config = dict(
    d_expert=160,
    balance_bias=True,
    router_z_loss=0.001,
    init_std_router=0.0342,
    lr_router=0.00153,
    vocab_size=12615,
    tie_embeddings=False,
    beta1=0.95,
    batch_tokens=[65536, 131072],
    seq_len=1024,
    train_tokens=472900000,
    steps=5203,
)
Below are experts of layer 3 (counted from 0) of a mixture-of-experts language model. Rows are named router (the router's row for the expert), up (a neuron's input weights, with its number), down (a neuron's output weights, with its number) and show model dimensions 0-47. Each number is 128 + 24 x the weight over its row's rms, rounded and kept within 0 to 255.
Before each expert's rows: a language model's description of what the expert responds to. This comes from a sample of Wikipedia text that the model never trained on.

# expert 42
Prepositions after verbs
router [119 140 193 150 104 144 129 134 129 161 114 158 156 134  96 123 115 159 129 109 141 120  93 150 135 126 142 174  55 135 119 127 156 120 122 139 114 161 120 165  96 104 159 143 165 115 169 128]
up0 [142 163 102 156 151 110 124 134  75 115 121 108 161 119 128 161 115 166 150 150 123 134 128 118 124 149 157 154 148 130 160 111 105 118 131 151  85 146  92 131 122 149 181 148 128 121 117 134]
down0 [123 195 133 149 147 111 114  55 120  96 117 102 118 148 134 100  99  76 124 141 119  98 156  84 132 119 119 114 127 110 134 168 149 138 131 123  73 167 137 105 120 103 163 130 141 158 172  83]
up1 [116 147 137 126  74 128 119 100 155 153 172 144 151 125 122 115 181 168  95 106 130 123 129 100 116 127 122 171 114 126 123 159 130 162 105 153 149 102 121 114 131 142 133 135 156 130 138 146]
down1 [133 124 148 112 116  96 137 129  93 124 102 103 131 120 150 139 127  92 140 127 162 149 134 127 146 125 116 144 110 161 134 124 124 146 106 123 121 114 101 143 167 148 102 129 121  87 102 155]
up2 [152 117 145 124 166 140 124 145 110 137 123  96 141 131 135 168 160 138 163 128 104 126 134 101 125 106 129 108 130 160 160 124 131 159 134 138 106  69  84 104 129 128 127  99 119 114  95 119]
down2 [158 134  95 100 128 104 114  65 128 147 150 153 140 134 129 118 146  91 120  97 174 143 147 128 130 146 120 121 133 151 117  72 101 127 156 112 125 110 119 144 140 127 125 129 151 164 149 104]
up3 [ 81 170 147 133 129 131 152 145 149 107 122 149 127 116 102 147 125 148 127 152 126 118 129  95  83 134  82 129 151 108 155 130 114 124  96 124 122  88 177 108 175 141 120 170 141 152 144 122]
down3 [133  88 107 145 153  99 148 144 114 188 184 129 142 103 126 135 131 131 107 118 169 126 130 111  91 134  99 158 112 128 142 134 110 122  95 144 114 155  95 142 164 169 134 120 143 163 138 149]
up4 [118 129 139 145 152 123 127 115 128 124 116 134 160 122 127 109 154 103 147 128 120 143 134 151 142 115 144 115 114 130 150 125  94 135 134 119 111 100 128  96 142 112 154 114 103 124 133 123]
down4 [ 84 118 138 159 146 136 145 122 109 120  99 135 156  94 125 131  85 130 134 101 173 110 122 126 133  95 137 122 131  95 108 136 133 130 136 151 119 134 120 142 165 161 130 152 135 157 124 136]
up5 [133 122  93 154 148 171 143 111 173  69 106 102 117 134 117 129 138 105 111  93 142 115 165 147  85 137 112 108 115 173 161 174 125 106 134 149 125 128 171 116 144 118  81 143 102 148 137  98]
down5 [129 135 131 125 127 127 117  90 123 148 136 139 125 146 165  95 121 107 111 131  62 123  87 159 154  78  79 111 178 147  91 101 107 138 103 123 124 147  87 100 120 138 143 132 164 150 170  96]
up6 [166  90 127 134  78 151 138 158 158 146 132 123 116 127 150 150 151 160 117 146 144  79 126 136 152 108 107 116  98 131  92 141 157 103 111 155 102 121 101 198 114  99 109 144 122  87 142 122]
down6 [ 69 166  95 156 112 155  83 140 128 110 146  98 139 136 150 122 122 130 104 148  93  79 148 144 106 107  97  93 182 128 141  94 142 116 135 146 112 123 112  84 135 169 125 118 133  79 104 140]
up7 [102 147  82 117 123  91 120  79 125 167 120 106 139 142 124  81 162 101 143 100 118 109 134 142 154 118 134  85 152 150 163 169 130 150 145 118 180 117 148  88 127  89 170 162 119 122 107  94]
down7 [117 100  94  81 110 116 121 122 131 145  97 122 165  83  92 153 115 164 110 114 155 147 155 103 109 129 125 134 110 106 187 101 137 145 127 144 127 141 157 152 137 151  76 137  97 127 127 152]
up8 [138 123 116  92 126 149 128 128 108 113 104 124 118  84 176 157 108 126 115  80  98 119 142 121 159 158 132 129 107 153 162 143 153 178 140 151 149  92  93 139  94 145 106 142 134 118 154 120]
down8 [156 150 140 172 113 115 102 146 157 134  80 100 134 134 138 181 134  74 148 130 158 127 109 102 179 142 113 132 105 155  94 157 118 122 142 149 126 185 108 107 124  87 119 110 163 162 112 128]
up9 [153 128  88 142 104 166 153 120 110  79 115 127 137 143 151 135 126 132 188 125 142 112 163 149 129 128 131 173 152 118 118 160 109 165 151 124 118 143 131 128  96 139 182 140  94 113 115 103]
down9 [ 65 141  95 135 153 134 134  86 148  79 163 124 114  69 117 106 178  96 127 110 107 134 132  81  78 133 109 164 131 137 119 151 129 144 117 145 138  84 121 108 128 106  92  86 168 102 104 120]
up10 [ 95 111 164 145 116  99 120 118 119 130 149 106 108 116 120 100 174  94 117 147 113 108  97 142 131 155 143 145 120 125 118 105 143 198  84 108 157 108 113 136 123 135 109 145 136 151 114 141]
down10 [143 143 154 160 102 130 131  89 120  83 140 123 116 110 146  97 147  98 109 155 157 143 169 162 167 162 134 146 152 152 138  91 107 114 138 108 123 160 136 166 126 148 168 147 162 179 106 163]
up11 [134 103 138 122 126  76 162 138 168  89 138 136 124 152 133 142 129 118 107 113 130  89 158 170 110 170 128 151 135 104 129 126 121 143 111 159 206 167 119 117 155 131 133  97 144 122 127 101]
down11 [163 175  98 143 185 128 125 122 151 177 191  91 130 126 105 124 105 135 113 179 106 126 125 144 160  83 121 130 119 101 109 173 128 133 120 149 128  98 134 138 135 170 159 124  89 150 151 116]
up12 [ 85  88 105 109  97 107 144 129 137 117 108 121 208 111 131  96 129 137 131 118 155 158  96 138 110 106 116 129 107 146 144 133 132 150 172 123  89 106 139 117 145  88 112 109  84 139 121 112]
down12 [137 157 142 128 120 144 138 114 121 125 157 114  85 136 147 121  98 108 110 142 152 106 121 173 139 134 116 133 159  82 129 125 114 118  71 119 137 178 141 112 123 176 169 159 109 123 106 133]
up13 [114  87  92 145 127 108  93 129 149  94 148 153 120 131  96 137 125 136 120 161 101 154 147  93 136 143 135 106 142 162 122 115 112 112 146 155  92 122  96 190 169  99  82 148 111 124 124 104]
down13 [110 114 149  89 102 112 117 134 140  85 122 108 156 111  92 100 130 132  85 150 141 117  66 116 139 115 178 155 114 138 183 127 106 131 135 140  93 132 144 154 107 146 154  92 164 124 113 143]
up14 [126 102 155 139 101  80 108 157 137 116 120 178 146 186 179 115  90 169 147  74 117 132 101 170 125 107 109 153 112 117  82 119 133 143 146 140 103 119 104 104 118 175 154 110 130 128 166 163]
down14 [144 115 140 119 136 146 143 135 190 158 166 111 136 161 139 127 161 129 125 107 164 167 122 136 141 126 142 109 109 133 120 133 118 200 162 116  94  87 147 112 164 118 121 147 124 130 105 115]
up15 [106  82  97 123 132 176 131  71  93 118 139 117 101 124 142 150 122  88 143 147 170 121 104 154 118 163 136 147  91  97 169 129  98 135 186 141  88  95 158 139 106 114 111 127 118 130 189 108]
down15 [104  87 154 139 109 114 112 136  92 165 134 136 159 133 140 110 175 145 123 116 160 151 130 139 129 125 111 127 127  70 154 121 129  86 133 131 123 163 160 107 156 161 148 108  78 108 139 125]
up16 [123  93  77 110 124 139  80  90 158 182 128 144 142  94 116  85  90 152  94 124 133 153 143 102 100 101 149 188 166 122 139 165 145 100 124 135 111 131 115 118 110 169 122  90 140 127 132  98]
down16 [ 93  85 156 156 142 145 121 112 102 144 104 138 122 133 102 218 143 164 147 127 129 106 135  73 128  75  66 102  92 135 137 134 113 150 132 112 154 114 104 127 131 116  82  99  97 171 115 109]
up17 [ 83 157 150 202  99 177 117  88 111 116 112 124 133  96 148 123 153  99 134 170 110 143 112  87 141 128 172 132  93 163 154 143 144 107 143 115  78 165  94 104 144  99 143 134 135  85 170  82]
down17 [ 77 111  78 170 135 166 151 179  90 143 133 179 144 123 117 116 159 108 107 126 134 118 184  95 132 154 156 155 164 108 145 129 127 145 133 125  82 128 141 134 107 111 115 123 129  73 106  99]
up18 [146 157 127 134 104 147 119 101 131 108 107 155 111 196 102 105 123 131 136 102 132 135 156  68 111 128  88  92 125 153  99 135 119 105 157 163 116 152 128 134 149 130 120 144  76 139 106 123]
down18 [129 125 118 144 102 143 107 157 124 175 141 127 173  96 160 118  94 103 115 132  98  94 142 108 136  82 120 128 129 134 101 149 170 141 151 173 118 112 128 112 145 122 158 115 136 120 142  89]
up19 [122 125 136 136  79 101 148 151 128  90 131 118 124 128 129 115 101 100  96 146 101 113  89 144 174 150 127  85 101 111 103 168 148 167 138 124 115 182 106 139 123 120 125 127 141 156 162 105]
down19 [ 99 132 111  98 180 127 156 138  95  85  88 154 143 145 119 151 120 130 123 134 114 100 112 159 157 111 113 171 139 130 136 137 149 133 168  71  97 105 158 111 107 138  89 151 139 122 109 131]
up20 [104 131 101 144 125 178 172  85 124 114 114 145 124 141 134 154 160 114 132  84 150 109 111 148 132 117  93 112 111 116  78 145 124 116 139 125 133 139 123 148  74 144 120 160 136 139 102 118]
down20 [121 132  93 119 131  77  90 112  97 142 108  95 156 143 104 121 155 176 162 129 171 141 121 124 123  85 152 131  90 165 100 131 109  93  91 100 167 124 112  99 116 136  99  86 177 179 145 119]
up21 [ 72 136 135 120 141 138 148 141  82 149 200 152 116  89  95 142 141 152 122 208 114 131 130 118 145  76 106 111 159 157 122 143 128 152  94 168 134 153 114 125 129 108 133 153 118 130 121  77]
down21 [138  80 114  90 132 134 117  86 115 144 133 144 130 142 114 179 167 107 105  82 193 146 120 111 156 134 152 114 138  67 126 138 107 133 125  90 160 132  99 149 138 141 173 136 170  97 133 122]
up22 [123 105 185 144 173 141 134 140 140 127 140 118 126  70 132 135 135  89 111 116 170 126 120 111 131 184 140 116 147 124 106 149 142 112 151 111 128 123 143 121 134 111 120  91 112 117 149 108]
down22 [137  99 112 106 121 128 106 137 139  94 141 103 122 107 134 148 174 128  87 109 157 149 146 114 135 128 138 123 122 152 122 169 145  83 152 105 131 145 158 150 144 108 158 114 143 184  86 117]
up23 [142  98 129 146 103 134  99 152 174  89 142 126 132 143 142  78 158 122 163 104 103 125 118 141 120 105 104 118 139 125 159 111  98 152 123 117 127 138 109 152 124  91 150 142  86 149 140 109]
down23 [121 191 121 116 164 116  92 172 140  99 145 110 118 101 129 158  98 135 121 155 112 109 148 152 115 117 126  86 145 175 107 107 169 133 138 100 147 108 130 107 108 121 144 138 145 154  76 120]
up24 [140 146 101 113 122 117 162 188 135 149 107 156 138 128 114 145 147 116 123  93 108 132 142 126 115 144 145 116 111 134 136 164 127 139 109 143 150  99  99 138 139  98 145  73 143 123 165 148]
down24 [103  98 166  85 124 152 150 126 126 107 100 154 121 124 147 143 135 137 135 146 160 123 109 125 144 125  79 156 140 114 122 109 141 157 129  59 103 122 126 132 100 147 147 159 116 167 132 166]
up25 [164 139 138  96  95 157 201 137 162 123 145 130 102 104 112 126 143 144 135 167 100 140 119 140 122 135 102 154 104 147 106 146 114 147 132 183 101 129 127 165  99 117 115 170 115 129 125 114]
down25 [ 76 152 159 132 163 119 130 133 111 165 143 113 106 146 134 167 116 128 151 123 190 122 123 116 107 144 144  81 141 158 104 116 126 165  98 103 146 118 161 136 145 124 143 103 150 121  77 111]
up26 [140 146 132 163 147 168 105 110 128 108 138 124 158 121  64 118 130 134 153 113 154 142 126 148  98 150 159 127 151 114 176 109 160 153 151  94 124 111 127 120 101 120 128 108 114 127 159 140]
down26 [ 97 130 147 118 167 113 146 167 111 109 112 120  93 131 126 143 108 114 164 165 172  93 144 150  98 112  95 119 156 119 168 127 161 113 121 122 137  83 136 112 106 111 115 131 124  99 122 153]
up27 [ 74 108 141 157 114 149 126  96  80  69 141 136 109 135 119 138 141 158 135 151 162 169 124 117 107 161 104 132  91  79 157 155 147 161 127 149 102 173 123 162  82 112 122 101 125 149 134 127]
down27 [116 113 137 161 106  99 129 130 144 103 150 131  89  88 160  87  78 139 128 149 148 193 165 127  84 120 124  95 155 135 166 130 106 144 112 111 127 100 126 149 151 120 112 133 177 114 114 133]
up28 [165 128 149 130 147 112 128 189  76 114 103 155 122 172 124 146 127 152 158 117 132 143 128 107 139 150  94 144  80 128 123  87 154 166 158 124 109  84 122 149  92 110 129  92 105  94 117 156]
down28 [143 111 152  71 131 107 143 122 100 113 132 133 131 105 133 140 143  82 107 113 139 129 177 158 128 115  82 114 152 163 106  82 150 123 133 172 121 176 102 109 133 136 167 169 131 121 135 141]
up29 [144 129 207  89 123 126 142 114 169 149 151 141 113 138  95  96 167 143 146 119 123 103 164 132 133 142 125 139 108 166 135 153 113 158 145 134 148 148 128 164 134 140  81 193 101 163  91 134]
down29 [139 153 106 137  99 151 133 127 188 132 138 134 102 118 138 114 110 149 148 135 183 128 164 142 122 135 127 144  99 116  79 122 134 120 121 134 132 125 144 154 150 127 113 134 173 121  90  98]
up30 [112 177 127 140 133 146 123 102 115 134 146 142 104 155 124 172 131 178 118 132  92 191 158 118 155  79 107 105 124 127 149 145 137 121 127 152 152 133 116 107 125 147 169 104 135 123 129  72]
down30 [128 145 124 113 196 111 118 114 106 168 105 118 154 143 124 102 102 133 106 124 110 161 121 123 157 118 148 111 110 116 149 121 120  98 150 132 157 132 121 159 135 144 143 146 108 196 140  85]
up31 [122 120 105 147 146 122 154 130 136 107 163 125 151  63 124  97 130 152 168 139 155  86 116 107  99 129 128 132  95 140 126 122 140 132 142 153 157  77 167 134 143 123 154 171 146 143 157 106]
down31 [104 153 119 154 146 150 138  99 126 109 136 170 134 172  73 141 160 141 121 141 157 146 116 154 120 103 177 120 186 166 115 102 123 118 146 105 140 111 119 129  97 158  97 125 156  87 121 128]
up32 [128 126 133 115 134 109 136 129 111 113 139 130 128  88 158 132 128 133 133 128 171 157 165 145  83 114 101 127 105 114  93 130 122 108  69 149 144 135 160 134  96 159 140 136 109 131 151 132]
down32 [139 133 131  98 129 104 136 140 134  88 161  97 126 119  97  80 125 135 155 114 136 137 105 108  78 128 125 128 156 136 131 115 109 134  96 128 144 124 156 163  72 104 115  99  99  87 144 166]
up33 [113 149 144 178 106  99  93 117 153 103 121 135 160 138 123 136 126 113 104  71 132 141 117  87 128 127 129 145 134 146 148 178 143 146 103 123 166 127 120  89 168 144 175 170 114  99 122  83]
down33 [184  95 176 142 121  69 108 106 126 186 117 141 145 106 120 105 145 106 136 119 124 101 117 118 165 117  85  96 189 140 116 104 137 107 108 134 122 164 180 114 122 171 109 155 104 128 161 127]
up34 [117  96  94 144 126 132 165 123 149  92 127 208 122 131 136 122 132 146 136 112 145 151 151 126 193 141 145 105  91 103 131 147  86 121 177 137 157 153 151 142 162  93 106 148 156  84  76 144]
down34 [134 119 128 167 134 115 141 145 112 121 101 159 127 121 114 139 100 157 158  92 141  78 189 140 144 121 147 182 120 132  98  70 125 143 133 135 130  98 133 119 152 154  90  97 139 112  96 114]
up35 [110 129 143 159 178  66 124 119 115 122 151 111 115  81 168 140 147 160 147 113 140 118 107 144 147 125 133 120 140 122 114 140 135 148  78  94 180 112  93  98 112 112 193 135 143  92 140 150]
down35 [128 118 111  94 132 153 136 165  99 122 136 117 145 111 117 114 120 131 169 115 124 168 127 156 105 125 178  88  76 141 155 131 172 103 115 111 109  91 144 154 165 123  85 124 152 138 116  92]
up36 [133  96 116  95 125 135 126 147 134 149 141 147  84 148 123 139 101 132 111 158 114  97 129 127  74 118  99  88 104 126 152 100 142 124 185 157 119 104 164 160 111 120 119 174 136 134 197 110]
down36 [162 147 131 134 170 128 127 103 102 112 115 136 146 135 125 130 100  94 104 111 109 168 164 130 102 126 160 111 128 119 127 166 127 166 199 151 110 130  93 111 121 105 123 105  91 110 137 144]
up37 [121 136 131 105 106 146 129 122  92 128 125 131 119  99 127 161 136 173 141 118 110 142 120 118 113 125  97 152 125 161 128 159 116 136 165 159 131 145 142  79 121 131  92 103  96  84 143  86]
down37 [135 132 104 144 106 100 101 142 102 156  70  91 141 112 128 141  82 108  98 125 127 128 154 100 136 109 158  94 145 136 123 131 150 151 127 114 140 147 118 176 103 129 167 111 147 126 137 115]
up38 [107 127 135 127 116  99 157 120 104 156 173 152  91  98 140 159 134 143 139 109 125 123 139 173 153 141 162 105 144 104 114  99 121 128 159 145 142  96 121 125 109 102 108 120 117 155  83  96]
down38 [ 91 109 126 159  74 102 131  87 105 162 149 127 141  91  75  96 111 110 116  88 118 120 132 154  75  96 140 126 151 111 151 116 141 112 135 120 125 107 139 143 145  72 131  73 135 157 158 146]
up39 [ 93 113 117 115  89 134 109 114 186  82 136 102  91 125 145 122 123 141 167 128 167 136 136 147 132 135 136 140 145 150 141 154 130 134 193 149 133 120 155 127  93 155 128 166 158 151 107 137]
down39 [163 147 112  90 142 122 129 124 132 147 117 157 149 142 184  67 138 101  95 158 120 156 166 167 145 104 106 134  95 134 113 141 130 117 135 155 137 133 110 109 131 131 135 109 155 176 141 157]
up40 [106  87 171  82 118  79 155 143  80 112 134 138  93 145 133 160  90 144 132 143 153  76 116 106 135 159 103 131  94 115 119  98 109 105 180 130 143 141 135 102 149 139 145 133 114 124 141  98]
down40 [125 151 147 162 173 152 151 117 132 145 121 136 156 125 143 105 110 103 156 146 153 187 153 124 139  97  89  92 131 128 147 132 100 158 117 149 121 122  79 126  88 111 134 156 128 131  89 113]
up41 [107 132  58 109 138 133 116 120 166 127 105 153 146 130 112 117 136 119 158 142  74 137  99 117  99 135  84 165 139 164 154 153 156 118 122 147 100 120 111 111 127 153 134 115 143 106 138 109]
down41 [ 87 131 138 116 147 111 144 104 168  99 107 144  97  89 161  81 129 211 131 151 144 144 134 131 155  93 133 179 123 132 105 126  85 124 107 124 108 104  81 125 113 107 159 150 173 135 111 130]
up42 [133  94 149 132  90 120 153 126 151 134 118 105 139 158 132 121 104 122 148 193 112 132 141 113 148  92 126 108 116 119  92 137 155  84 119  86 111 139 117 158 107 130 126 151 114 157  91 145]
down42 [117 108 146  80 155 129 107 160 139 145 163 119 129 145 129 139  95 129  96 156 126 147 157 123 170 200  99 128 105 129 128 182 104 140 119 121 100 120 152 110 159 139 115 145 132  81 102 152]
up43 [160 143 160 162  99 123 151 194 124 131 160 104 136 122 121 179 106 124 162 139 138 132 110 135 111 122 163 107 118 123 133 158 129 130 117 112 121 139 158 117 111 126  82 108 151 100 125 101]
down43 [172 112  93 112 102 137  99 104 106 134 114 120 125 131  99 145 125 147 132 127 119  87 127 113 110 110 145  92 115 118 145 122 101 144  93 163 123 115 173 195 139 138 123 101 146 157 130  99]
up44 [160 146  92 125 121 120  70 117 164 103 139 102 171 143 133 116 152 128 127 102 156 174 157  92 105  97 139 127 115 114 145  97 125 108  79 132 123 185 124 136 102 139 121 140 162 103 131 145]
down44 [ 75 150 141 120 139 140 116 122 150 117 109 120 105 111 132 144 135 107 126 101 109 123 150 173 120 155 136  85 147 131 163 141 137 119 101 102  98  81 103 134 195 123 113 145 129 148  87 110]
up45 [137  92 116 127 115 159 113 128 139 157 134 116  87 141 107 107 114 156 131 115 127 122 157 172 130 114 155  91 141 144 163 139 105  99 125 104 132 152 107  92 162  96  89 139  96 111 170 123]
down45 [123 163 141 161 144  69 128  84 148 100 132 117 131  80 130  92 116 112 111 128 139 106 140 135 121 135 116 165 151 120 140 129 136 130 137 145 127 104 112 125 116 100 154 146 166 103  83 106]
up46 [104 143  96 144 118 133 158 134 136 146 116 149  94 126 115 149 120  93  84 132  98 133 121 135 138 125 124 154 137 118 136 132 132 134 106 175 153 149 145  91 112 148 187 105 158 117 184  88]
down46 [156 146 109 119 121 158 123 144 148  81  94 122 115 153 136 133 121 154 142 123  93 109 140 107 120  84 124 150 158 143 151 133  76 103 151 150 115 128  89 147 147 112 128  89 136 137 137 126]
up47 [135 168 196 138 124 108 146 140 135 123  93 134 141 134 153 132 125  68 116 120 138  85  66 130 127 124 129 104  67 127 129 125 169 119 121 135 117 117  77 164 105 130 155 141 147 135 167 136]
down47 [113 170 140 127 127 133 133 161 126 144 125 153 108 136 120 106 149  95 109 126 131 135 120 135  80 146 130 114 115 129 154 152 170  96 117  81 100 174 125 165 138 145 121  96 151 116 136 130]
up48 [ 84  89 110 131 120 120 151 126 158  90 151 147 143 117 157 116 129 119 135 136 156  93  85  71 150 149 133 172  99 113 128 137 161 132 143 147 148 146 127 131 118 103 125 140 158 131 123 140]
down48 [115 107 124 153 111 141 150 148 126 138 142 149 100 140 156 141 114 156 103  95 126 117 149 106 153  79 142 118 139 101 139 108 125 112 129 126 114 121  51 135 172  99 141 138 108 119 177 149]
up49 [106 131 102 159 155 143  98 109 136 110 142 115 104  83  80 134 138 111 156 116 120 101 163 111 102 164  89 102 151 141 129 140 120  93  83 109 124 138 118 154 131 114 108 141 131 104 135 117]
down49 [141 109 104 110  96  80 142 138 119 120 117  78 122 147 108 101 118 132  96 106 103  74  86 114 115  99 135 134 124 157 147 135 116 120 110 146 113 123 114 135 138 152 142 111 154 142 100 175]
up50 [110 110 100 138 169  94 103 140 131 124  96  91 173 120 111 117 167 134 163  86 128 161 125 137  93  99 102 144 154 114 143  95 146 152 108 134 129 101 163 135 131 122  93 130 105 116  92 114]
down50 [147  99 127  96  96 117 122 123 165 121 136  64 102 144  99 144 132  98  88 133 128 116 120  94 128 113 118 113 131 138 158  78  78 121 120 135 108 155 147 158 112  86  92  92  91 138  93 135]
up51 [140 111 125 139 165 130  53 153 152 137 184 123 138 131 124 126 147  99 175 116 119 116 115 143 126 120 116 155 121 171 106 115 147 117  88 108 155  87 108 127 141 100 114 125 104 109 152 144]
down51 [108 161 122 103 135 126 126  59 109 122  76 129 159  91 124 128  81 130 114 155 104 137 108 107 151 123 130 126 155 100 128 107 107 109 106 137 135 162 114 130 122 116 178 123 137 140 151 150]
up52 [131 123 107 127 172 117 133  94 132  85 117  85 111 156 147 136 117 141 110 140 113  90 123  83  89  90 122 177  96 147 126 123 137 143 107 115 119 116  97 140 161 117 104 124 113 116 193 172]
down52 [136 129 113 152 133 123 140 125 155 118 124 167  80 107 111 105 143 159 153 142 137 146 120  95 137 151 148 126 147 120 150 114 122 160  79 153  97 136 115 140 137 149 152 153 125  83 109 137]
up53 [ 85 142 106 141 128 132 117 121  93 159 139 149 160 134 128 141 124 136 116 166 110 136 110 117 141 113 134 186 108 173 131 137 178 108  96 112 170 162 126  93 130 144 104  81 130 168 102  61]
down53 [139 131 166 105 154 113 126 163 127 151 113 105 170 157 140 128 143 117 129 114 140 142 125 189 126 146  95 108 118 112 126 169 148 154 137 112 124 143 168 108  83 158 119 142 130 142 125 104]
up54 [141 118 136  85 112  86 144  99  92 128 135 144 103 111 131 142 145 145 117 113 117 145 141 111  98 154 152 100 158 134 125 134 121 118 116 168 117 122  99 106 115  88 145 146 149 131 157 142]
down54 [140 112 144  81 118 146 115 117 103 170 131 107 169 143 151 146 119 164 144 123 132 140 121 135  95 102 123 110 139 152 114 101 129 128 142 104 150 152  86 140 121 118 127 118  87 146 144 144]
up55 [142 118 128 181 104 125 126  93 122 105 135 137 124 112 115 108  82 114 139 132 112 143 136 147 110 118 150  97 112 141 115 140 132  99 156 136 127 183 131 150 106 132 113  77 106 170 115  88]
down55 [161 107 115 141 151 116 108 114 132  93 151 138 147 103 124 102 104  94  83 130 177 138 126 128 117 147 160 114 115 149 138 141 119 137 150  94 101 166 148 124 139 135 129  98 132 123 129 100]
up56 [140 147 126 130  86 162 104 133 117 127 117 161 123 180 128 131 135 159 156 125 126 147 136 141 128  85 121 189 153 108 135 150 112 112 148 132 115 144  90 135 144 111 152 178 208 138  98 115]
down56 [125  94 129 172 142 125 157 155 111 123 146  78 151 111 159 119  60 104  80 118 117 126 118  97 137 128 105 104 126 136 139 112 120  94 111  99  73 100 103 135 108 151 109  94  87 119 169 156]
up57 [141 113 171 129 165 136 109 114 159 146 161 146 159 113 100 109 114  94 134 124 122 115  91 131 124 120 115 155 167 177 136  64 110 123 136 139 136 100 139 168 149 131 139 179 143 151 145 144]
down57 [160 116 107  96 147 148  99 160 169 119  83 169 134 108  99 124 108 157 140 162 120  99 129 113 193 142 150 169  78 138  99  95 112 123 148 116 139 125 121 154 135 150 135 159 109 123 125 119]
up58 [133 121 157 124 106 132 124 168 133 125 138 130 127  99 124 143 141 103 128  68 117 122  93  74 126 155 126 107 118 102 105 127 121 161 138 137 125 131 101  91 151 153 117 147 117 141 116 137]
down58 [109 133 168  77 145 145 133 126 146 138  73 160 115 124 155 166 146 102 130 138 141 134 109 117 149 111 135  72 171 132 140 124 100 122 116 115 104 131 147 157 120 103 113  83 147 124 122 177]
up59 [156 117 117  98 136  88 105 121 103 145 138 125 163 155 119 170 133 135 143 128 113 121 120 109 135 111 106 141 131 136 108 118 131 152 129 120 137 139 113 152 108 182 126  91 151 168  94 112]
down59 [168 165 103 111 149 149 136 172 101 129 126 106  85 131 144 128 130 160 130 135 127 135 105 117 122 146 114 106  84 128 109 133 116  99 139  84 106 113 139 109 134 113 107 177 131 123 130  73]
up60 [109 143 145 165 123  99 166 135 138  97 118 124 112 122 174 159 136 103  99 166 113 161  70 129 154 117 112 124 114 135 156  90 110 136 150 125  45 129  92 147 108  93  98 161 101 124 136 116]
down60 [111 131  87 121 133 131 123 109 147 135 102 149  96 129  86 117  91 113  92 108 168 137 160 126 123  94 146 135 126 113 110 138 116 123 131 104 138 106 103 147 136  97 102 153  99 131 115 120]
up61 [161 112 107 111 145 165 117 104 174 119 113 151 184 142  91 134 153 111  74 116 135 139 104 135  68 135 114 102 109 114  82 131 137 159 102 127  85 136 120 140 102 135 114  82  95 101 122 140]
down61 [136 127  94 130 144 121 133 131 105  61 174 120 125 133 127 129 112 155  81 178 155 130 152 102 101 134 114 105 125 116 134 101 119 124 105 149 119 136 130 160 148 132 142  91  99 152 161  95]
up62 [134 116 104 132 146 122 115  74 125 104 137 131  33 119 192 126 117  92 157 161  88 160  94 120 118 137 155 123 125 118 148 108 115  89 155 139 115 128  77 146  99 111 148 117 120  95 184 115]
down62 [116 129 137 104 129 118 132 146 137 100 130 136 114 109  97 116 120 156  83 144 125 154 144 146 136 112  92 157 143 145 114 129 128 134 112 124 116  59 124 153 114 139 131 142 174  84 132 207]
up63 [133 121 123 132 171 150  95  99 151 113 115 129 170 110 135 118 138 176 124 143  91 131  59 168 152 166 159 139 121 139 133  90 126  94 153 133 129  94 113 142 106 135 126 131 151 129 112 130]
down63 [ 83 116 154 166 148 141 109 105  91 140 122 136 146 148 153 160 154 125 133 108 134 102 114  94 127 136 132  89 109 107 142  78 120 108 154 125 120 151 152 124 178 126  72  78 116 152 167 140]
up64 [155 113 122 109 121 131 128  95 107 116 129 155 141 156 146 113 122 146 153 120 156 140 138 139 111 154 129 140  86 161 135 121 134 156 129 100 181 143 149 152  93 157 149 170 132 132 118  95]
down64 [138 122 136 143 139  97 133 118 115 111  92 121 117 169 151 142 140 141 139 168 145  85 104 139 142 154 129 111 134 132 151 136 143 104 116 125 124  61 136 151 165 106 166 128 130 101  96 133]
up65 [ 58 120 157 133 115 128 149 170 156 136 133 144 124 127 114 132 123  91 148 111 146 101 137 123 135 129 141 118 120 134 138 115 156 155  95 107 137 131 111 139 123 134  75 139 142 146 127 153]
down65 [129 141  69 128 179 111 133 132  99 132 144 106 114  93 122 132 110 104 143  72  97 134 137 163 119 125 150 112 163 168 103 118 146  99 157 119 140 154  83 112 121 140 131  75 111 106 138 138]
up66 [119  91 137 139 145 149 121 121 115 146 127 118 163 126 138 175  85 130 144 155  91 159 172 123 128 113 137 112 114 142 116 142 108 147 159 117 139 120 118  97  96 144 149 139 101 118 126  87]
down66 [153 107 143 115 135 118 103 151 122 137 103 141 181 126 149 116 159 120 100  95 112 151 106 158 134 156 149 145 129  88 113 102 145 133 158 131 125 144 195 136 134 131 130 122 118 105 158 135]
up67 [ 99 163 103 122  63 131 138 108 107 132 128 116 119 146 184 135  90 142 139 125 111 163 128 101 138 104 144 156 137 133 125  80  97 102 113  88  86 133  99 126 130 143 146 131 122  95 109 142]
down67 [113 134 101 192 132 102 113 146 139 114 156 129 149 122 115 178 133 173 111 152 120 152 118 113 109 107 109 125 148 168 162 134 130  94 174 142 162 149 138 141 105 146 132 118 148 105  88 167]
up68 [124 148 130 144 118 118 130 143 147  77 140 149 139 126 140 133 104 130 129 158 120 131 101 185 135  65  98 126 124 146 103 138  83 117 137 138 117 147 124 130 116 125 131 154 121 127 128 145]
down68 [168 133 131 113 120  94 127 124 135 150  95  93 133 136 150 110 148 139 125 117 112 137 155 171 157 166 161  94 116 119 101 115  99 143 180 122 136  65 169 181 111 118 119  85  97 165 165 143]
up69 [203 148 157 103 149 127 129 111 113 103 133 167 164 111 133 165 148 164 118 150 156 152 166 156 158 134 151 111  89 169 138 132 134 126 103 145 115 139 162 135 125 137 115  90  75 106 179 119]
down69 [150 151 152 102 153 145 109 104 138  99 135 133 145 188 126 155 136 106 137 139 163 129 125  87 137 138 148  99 119  82 120  70 142 121 108 122 101  98 133  77 137 162  76 139 145 135  72 138]